{"hidden_size": 448, "n_experts": 40, "normalize_top_k": true, "balance_bias": false, "num_attention_heads": 7, "init_std_qkv": 0.0297}
Below are experts of layer 9 (counted from 0) of a mixture-of-experts language model. Rows are named up (a neuron's input weights, with its number), down (a neuron's output weights, with its number) and show model dimensions 256-319. Each number is 128 + 24 x the weight over its row's rms, rounded and kept within 0 to 255. Numbers have three digits each.
Before each expert's rows: "comes before" lists some tokens at least twice as common just after its tokens as in all text. This comes from a sample of Wikipedia text that the model never trained on. Tokens count by the router's weight.

# expert 30
comes before: " |", " 2", " ", " 3", " 1", " 4"
up11:135119180131169137119107095140168135104143100174097134137125093140138092167141104105133110162112148115133143107142140135134180193135114100207122104098095132159150096118117150121113105137143078
down11:065111125134104128111141123157157122138137162135151105090102132150111117107130095121152117165094108109132170202138094141155139100126179155140108145178117149088165122125138070180112119129109114
up12:099148158128191118134126132129154099095156099129165116154101108097154134146106154175143143085106083114097137145115127095150095101169117089136156087096127169116097115151117146139125117149114161
down12:128127140092141128148118124146175093111103107159134149089109108118145156130126151196037142119125111113130124136094126093127113125147157113163127158126148110086109127171132113132128139138146142
up13:115168145168136098122116154159179197131122133091124094096122128131143074130083175163129118143113071121112122140170136119159151170163158102177143129154105129155175175114114128143095125153117117
down13:148130111125145110139148134145131122127114123100173118126104098117119141124114127107159065102136185135181118143104142170084094118121114126101151146132159126103156104099167149156156147124104140
up14:120147143157150133077172125143110110127089129152142160163146113145166138102091144163110124142097126115073143101125159109140100176165115151124132132087134170083107161148111132115104179145163201
down14:170099095065104089111139140145141120172132133141120134100105154097175137145140129108149151169102164085179133160131105116133110101166135106119153151111145135143140131116115162103123109160125126
up15:058086127134108118108126145133150105185160125109164109118136128147151115108159135143090115109146144107108136137129106130103113098110095112129138118138135063142158163151113118135107125111153136
down15:138150108116126122174163142116124136094108123131118165118114141137103112176098153139106128123179165152156119093146158102123110122157123146137125103173100169126084171118149151135154118159163171
up16:129100137105165097151123150119149118083109153111110100140151157089155105121120133141146180161163122188127135132135152099129097103155155090138162129109107130104166163089145167121147132160141118
down16:101153154118128157107143114132117113107163102120166158153116129158095126116143106094147087133115110154142105116126144085100138172131095143138096127106123133102129106085152156114127108145133186
up17:112103116147114131089144112144119144127174116119156093087147104160169139129155116122139162119111123131124131129141133113102139097166112118119121049082107128149109176149115100116093145113103134
down17:122145111150121113134099104117102133123074152146134131109102104102113119108114133147110146149137117105152171128105133105142084108145154142150168200160118150118148143089140128159143117137176155
up18:129129144166115098097086135158147149123137150136084163143151156164134130113134154101127139193163175102140113130131118139115122158108110110069121114162130095129115126152126123143115136072121086
down18:115159097114142124082152115132101138148121125158123137152130103170121103106133204123110102146116122124125173094139112137141140165152085119107088115125130132147133155141122125153161126145108179
up19:171136108166135136135134165143175128149154150171121176140130129128115168119139112080133122180118133104105176051108112094170147127130154151129128095093098102141111125125080095128121153099090082
down19:120141138107136120099142099158108181130173091148162128141122128159132114088173143161106113132123077117103134132161131145111102102134099085157130161126106172141104103067103101163161097136139112
up20:128135143118133189183109114176139132107124103119134139112185097118140148112114151147135155103155135138169131179130136173104137075179089118122116140163142101106173099147130113137153116097085129
down20:079131054110125130116110127148124144149126128117145133144116142161134185107126114138092123081133169115130128105162143156122081138144162128138100080124142091087131128109145140161102121132078144
up21:128141150117127108143143117137129167101151119098075150164099140100137158179131086122144125139179138084145092182194153097164129146102150128144130155134155117128152120052157110121148137120089116
down21:168117092130124144121114085092076140139129179167128134092125137126105142106152099112131104154164135166155138098110133138119163135122121133158125110100122126123115102116113124155130149144122145
up22:167192165150135092114146142137107153129133170100111162147115137130150073143149134084191111107138126150104170138125165115127159142124121099099142101121053106157153154103128107148116153120150155
down22:142114137114119122155114136105146095124129127129097102130120055087093148149109119121122081146159108151128151149083095160157126108163117125185116116104152120148141115140145163109112121142094090
up23:129136148179116098115112100121127106132159108128076149122117113120145136102138140134144103112146042120154103169087155104123165104130120153112133148116144119130121103131135124143094172117125133
down23:188110115146150166110148151119106100158133134139128083130126107133165155131147125094131098118118129119116150147173117156096164137137142112133081092131153120134132157128118126127157169108140088
up24:131119142131102111144147135149159195065142134158103180141105097172090062090139132114094136114133136170149100170123134142139125162128117127122107091092106145142112185098066127092134094123098118
down24:129113134082140144145168123167138112150125159068100131130178134084105143139130160115137104154176077095140111093132130118126120144110123150136165075097166125153132112120123121100134157161152142
up25:166149118126075133142129104147114139142128123120116139163117120130115086145117138137121161087108120152128163078146131115110168094130169149160120149086155123096119123127144120142134125132155107
down25:158138124072186127117125089118105120113157179104152136141103130116132149113160096096180177179108126110140142153138149130124116146123125118117131108094147114149166107100114150124152158150178144
up26:175150136141097122162145146155103105176122105090096113152136109134133133098131106142126137164129148105091151163107096121109149152105114099114126131138107147108121156114137115142095162126116129
down26:099146147163148117143104126140149137132110135140143095157119092130119135171135098102109163133111101110147143126129099142092168122114151119111118146108142082149104146086103174104138151123136145

# expert 19
comes before: " |", "}", "1", "th", "2", "5"
up11:133098147158069101140104183128117125127134087081099151160128076115145140189115125114102086157124125102156132132092156118136126151095107151114128156084112094112114115099150132141151137176152104
down11:165083117142144128119189118135147171141161113149121107144128115175154115081144140132131175136118136150151138123076094106141126111111129149113187194128149129101096111188122128103123143107088097
up12:147135162137144133122145093108168109136168165138147159132119100084090133156160144111179131126134125128086122116121140142109131135113141092178131135125126127129105124115121133138120130144138126
down12:111111123147125115094078138128134148146145114115088122167177138113101092111152170146175113139125122071113104115168107089153124133156127131127145086103156141176122161172128093169143155083144166
up13:120115116166114108149138164133112121114122118098100107116132140131098116118128147091140096137116137116147103122127137103091099130164116094104155129160088107119120113160152169094144116126086137
down13:092138087158085144143127113133131156110185116121084142163099081105164131109147148123171164125121116095154119127145119095142136115136098156121133121175127130145131132119141098133141131095157097
up14:132072146136137096112116133110098112150106124090125126136127119156137137136167068116150135100121119121159132111163147106154131137103115143155122113094116118121153121131108131117090126166167114
down14:136125118110101162144132101141135149128085119083136136135087164128124146131138082124131111120134121119123175153116160125096165133098153108123087131129098120097141144138162102080139155136146098
up15:143105120101134170119140104109147145155174146105097113183121132134109090132100153140148113147160130165114137095105102110119159148149127124074121140132136117135125138184142126179185148128143150
down15:133145122125143145125145159114097143139166109156157159054171156128107110110160121125122129150115119130107134136108132121118148135084087143154124160093096103097123136162145128098100164160121203
up16:125151094132111151145127158111133083052108156135136103164168123118127149118142130129140104131153108132129136141123110121117125179116139143142129078110102137100133156142135133187150133139132124
down16:163110107117115159132143138104156164154117099122150138155155129137120143158104119154070122109167133201122128112131110119090156136101100173110145085123133171121055110139179111118100123128113120
up17:112106123100124130145074153070170128102107164145101124098153117136150102134157157129096100095207131162106131076131094128143159126162168108109115121093146144132109107111120131138137108114131129
down17:122113189118126121116130097067105119100112104108128109133114131147138130170099144157125127119182123115112080122132150118132177129105174203168130131153156137082115071099119133103072120115142069
up18:128120111145114154135180131148138134128126160098086134139099122133154135124098124149086102144143162141165167150151125135097112122100111065155108134137104148141161117133109157117133151098171104
down18:133107149129115124092118132134099087121121115146131171140098132144107100128098142079093160124144073142109138080126178105150171146170124171111128195104125154170097150158129104122115084120127144
up19:121121123091144184135106113153126140180115116167145119100104126127146099163124135112130179122129174167171108103130113140152121143105193118106110153154153119142120113144145138138144115077131157
down19:103138116138128146140142163075124101149119134174127120129160091141121123154087086164133138150112162150164146171107129173143137152136104090133131099108136132124121123128111198123090126086147151
up20:115131123108113158082135133101104159187183109119163124121119119090080146150150146128152147168112129122162111161126086097139152120162122129148094108123166119133127109128183134126124136140118142
down20:093112131101116134140137145136121104102118139067110139104156122111109120150129082137121097099083146124097147122127121118095114140124107107136114107124157083118114129136084137129107128122135157
up21:107099129187157117084137113154107125166099117108087136131144110091093157126138123139138113159107146116136119156120132105159072124115142144150108131119164144111146110169124147146130115136132154
down21:108144109094116126135082150175189136111114153139108145153122070124131161136127111120129152125120136094176167135143149143131109137155115114168090146134106141141116076131121143135137150125140088
up22:170156142156106126133148117110130116138079116107111140111112112076086131149148145134155089113128121114083166152093097093149128062171089166110118131140152129131130098131103138128149120112127154
down22:180137116099130123091169160117187154127143113116114131134137114102130136177145122131160133129146088108148179111070169125101131137149112078071144110153141178141150130085099140107104122153115128
up23:094107154145149151116124124120128163096138161123141126160133087131133140101129142136092163095118134131139108135134146101141122144120118110146101119132169113145133124143083137138107103108076140
down23:112120121124118123114115132151118152117167141156122133139128125098100109125133129127116102142128114198139100135145169099134097094138085144185135129164124084124120145122138091157146082126123102
up24:130143124131078159176133123105109119126086133108156150172125141164124133067079128138141117137108057109122113158159137153119110065115111150117125134106092148096142131137121120136156133179146162
down24:091140143115095154148122113117100139118086157164161109109144109106108136125124104164160113150092102129151110142108106134103102112137119157131112123125136156142113130132160136160153137112152135
up25:128112155126153114165133123109134123133173133118129142151116105094157143159114123132141147116120111177119156123142164140120102111119103146136151147116097129142148127150119106144113095140155132
down25:137128153127117088143139154166119144092090125158150103147170160121104079190146075107119126156087142134090118103109139111158159145162127097143116106153153162123131124126094146137123152153123103
up26:154078126164130150101098150115125124128143133153073148104084157125110120135118110108135130145166146109147132135143100120160090108099156146112115154153128116095128106133144094118101163094121134
down26:139110149139148095121161142140096147148100123116096094086095184114125107140139154120140125145140108140105155119090151125124116136189126099150119100119113157133167126150171116160121073133124089

# expert 23
comes before: " |", " –", "),", " May", " January", " September"
up0:134139141151142149123110104068163143137118164099108098126163090124130111147153139124147170130134124141089138131165125144099117114160137138116136154110132110102103103094083107109155122134143119
down0:144123127137127144126155136145124115114124153123128137162106148142093140148144110125118108103176113132091084104136114160084156090156133085149162043120122112134140170131164116140150113131114114
up1:140133096115111103112137112114170136122125148133121120150181102183174137111148101143128107121168113119151139121142189100138114118101123152121157166171092123130116148128139144149091147120134128
down1:124114129125128132133155132139079133144156151121154098120089161119117124122173106085125115110132142146138100143112107117080159148147131174056152129101135142128153078106152114151120109119163147
up2:146192142123123153156109161117117149163139124123173104092153094182111113143126150136084135137118073129142119141112146117171131123148113150135141099117148118129143132108112099116117172145068110
down2:158134140121102148161118105126125118131108133151117127120135124097143110160087148081118147106137136115181123168161132119125115077143110140128103136142127093095109147128110121148138142119160120
up3:141121153146133115149119102130111133147094093118131104141137129081116119125101140133097142096114102127129159129138137116127119140109133138128129177107144148117179122137142139103118123092085085
down3:124135130144091121107163154131100177095137104133112165140146077109135091154099132118137116139170111091092113143117117149151104095151114106102131126120150147111092107137170135094118111106113169
up4:146160178120106093135128134114077138134133089132176124139116097130109113121116120093143143106138162157127126136121124156146115145156081071159132166137180127137163111130142139132094109118135103
down4:148128133113132124116155131152085133122142148098100122116164125155135167134124097099124149124140107088142090117098138109123096137087097124092095181095168140147098137137128182110088142096082129
up5:140109125095161164116147085107114128145116101147108131153137130143131099103119136126149152182166108203085104138111153108135135121097155148141101202142147116124124147097136107156120121095114102
down5:150127144113178132128103122155173120126110149079078145164072161130110106129136097123120132134150158133142092109143175108187137093181141151153122140138126111131120134087121137142107100127131105
up6:083169102117136127163127127155132127092105137123097176064170132169078072145139111075140112101145135109141112115060118101124129119073115121096147133183107155119115133170119116141158144109139131
down6:170157073110162132090108122147127178145084108123172110090125140059103141085129088133136099103125202122141135118128122129118146086137108125114154123141101105109089123139171148130146048095140108
up7:168186136122126142131165157167160143102158160135094134122108097109135132093087158123112135156107156114121144136108122113146157152098144148172093123108164153185104151101166161134125121135090112
down7:109156168184197110110139115135095120113149115107143117122148116140138121133165124165105167091184120075142145127139139125168152121135128126117137144110175102129090139097142121138107170099170167
up8:155153155155129166132167112116142120114127137123157127120124164156120098126102113088158136150125159156142129093162110107156102149150145125164143144098149152107161149172144130108158149154123154
down8:108108084141142131103142139120144130110147130117128093108100073063062169097127140131140120118154117127149143119075129133088090163164119087146128168153099113128137140104150106163113157135132081
up9:114150143145156107162083173147142131185116141108130125146137156091130121132159137103112097148109126157099159117076114115126136147138126144070087150138113091082155143148140092120107144132098116
down9:130120131143124134161083113175142118124163123111123115157157092128110122113093091136089133139136114112101155131131106137131109152119152146161155125152115128150138164115109124121075096111143126
up10:087076151127097094145140134145116081133147134104152134116146143143138149105112121142119099125167106116109174113096144084073152171149115116135149098161141105130137110118149162142095076115144149
down10:137118151150085114108111114117127121146117121117101128146106117162091128158073135098130131149113111097131100127127097124093143143071091177145159157079141140116130112146094121096170154127157141
up11:156131124132123098110153126169161141094128135103136113142115096144134138179128162100121154106148095153110111131102120087168106118138094145160157079106124116176156151142152110127117103146104095
down11:106126161138153111135104174133145142098127103155090079118168152134138110166138140078130113098135091132171167113113117136177137114140153165124108155109100109100120164139146143142097134132136166
up12:122109136131151112151152109115119182118143141132101120125144148129145139126186119144077136124140113045125141129206093134117129144172182137111144164133105152130111108100118132098136145151124129
down12:132116141129122110094096118098117122129138106148109098160096138141121134078064116162108138148110104185130140142150099142160141122102069134098123150116152163118121120156123129139093126108102177
up13:124154102116091116074105128169116104140136115133125140138164104150161135136106058141099089160170132138160114140122108076158137160121109152093123134155167089144132114121179145137118131103125125
down13:127113105100187130115121097092112143181118107081140131145174108144082148110113137083124147115132092105115141110112145140152124148136111139139097145151082109160137134134139137087151136138126156
up14:132114134130108121130163150132130124145134137124122172133121091129124109171086118130078115115090134127116132188114179126097144146089146128151098105120159117100075104099079105126124117140159182
down14:066130159151133182146136128141140128120120136125158097113122132129190124115131124130165127154142136114137146119126106115115134144141085163148148156132175112125140181167164164157148141096109105
up15:149142097118148145106113114192142123140134109112146179127101144141103059145128146137108110094177151072112130129187149162099110111119143159137115137122108121139117148158112142134083139105168129
down15:137121155105074112180132110129101164124156143127111117114148125128148165105131113139087121089104121143180086082110135127126156176134132151118163113147101144119140171116109099102140109122123131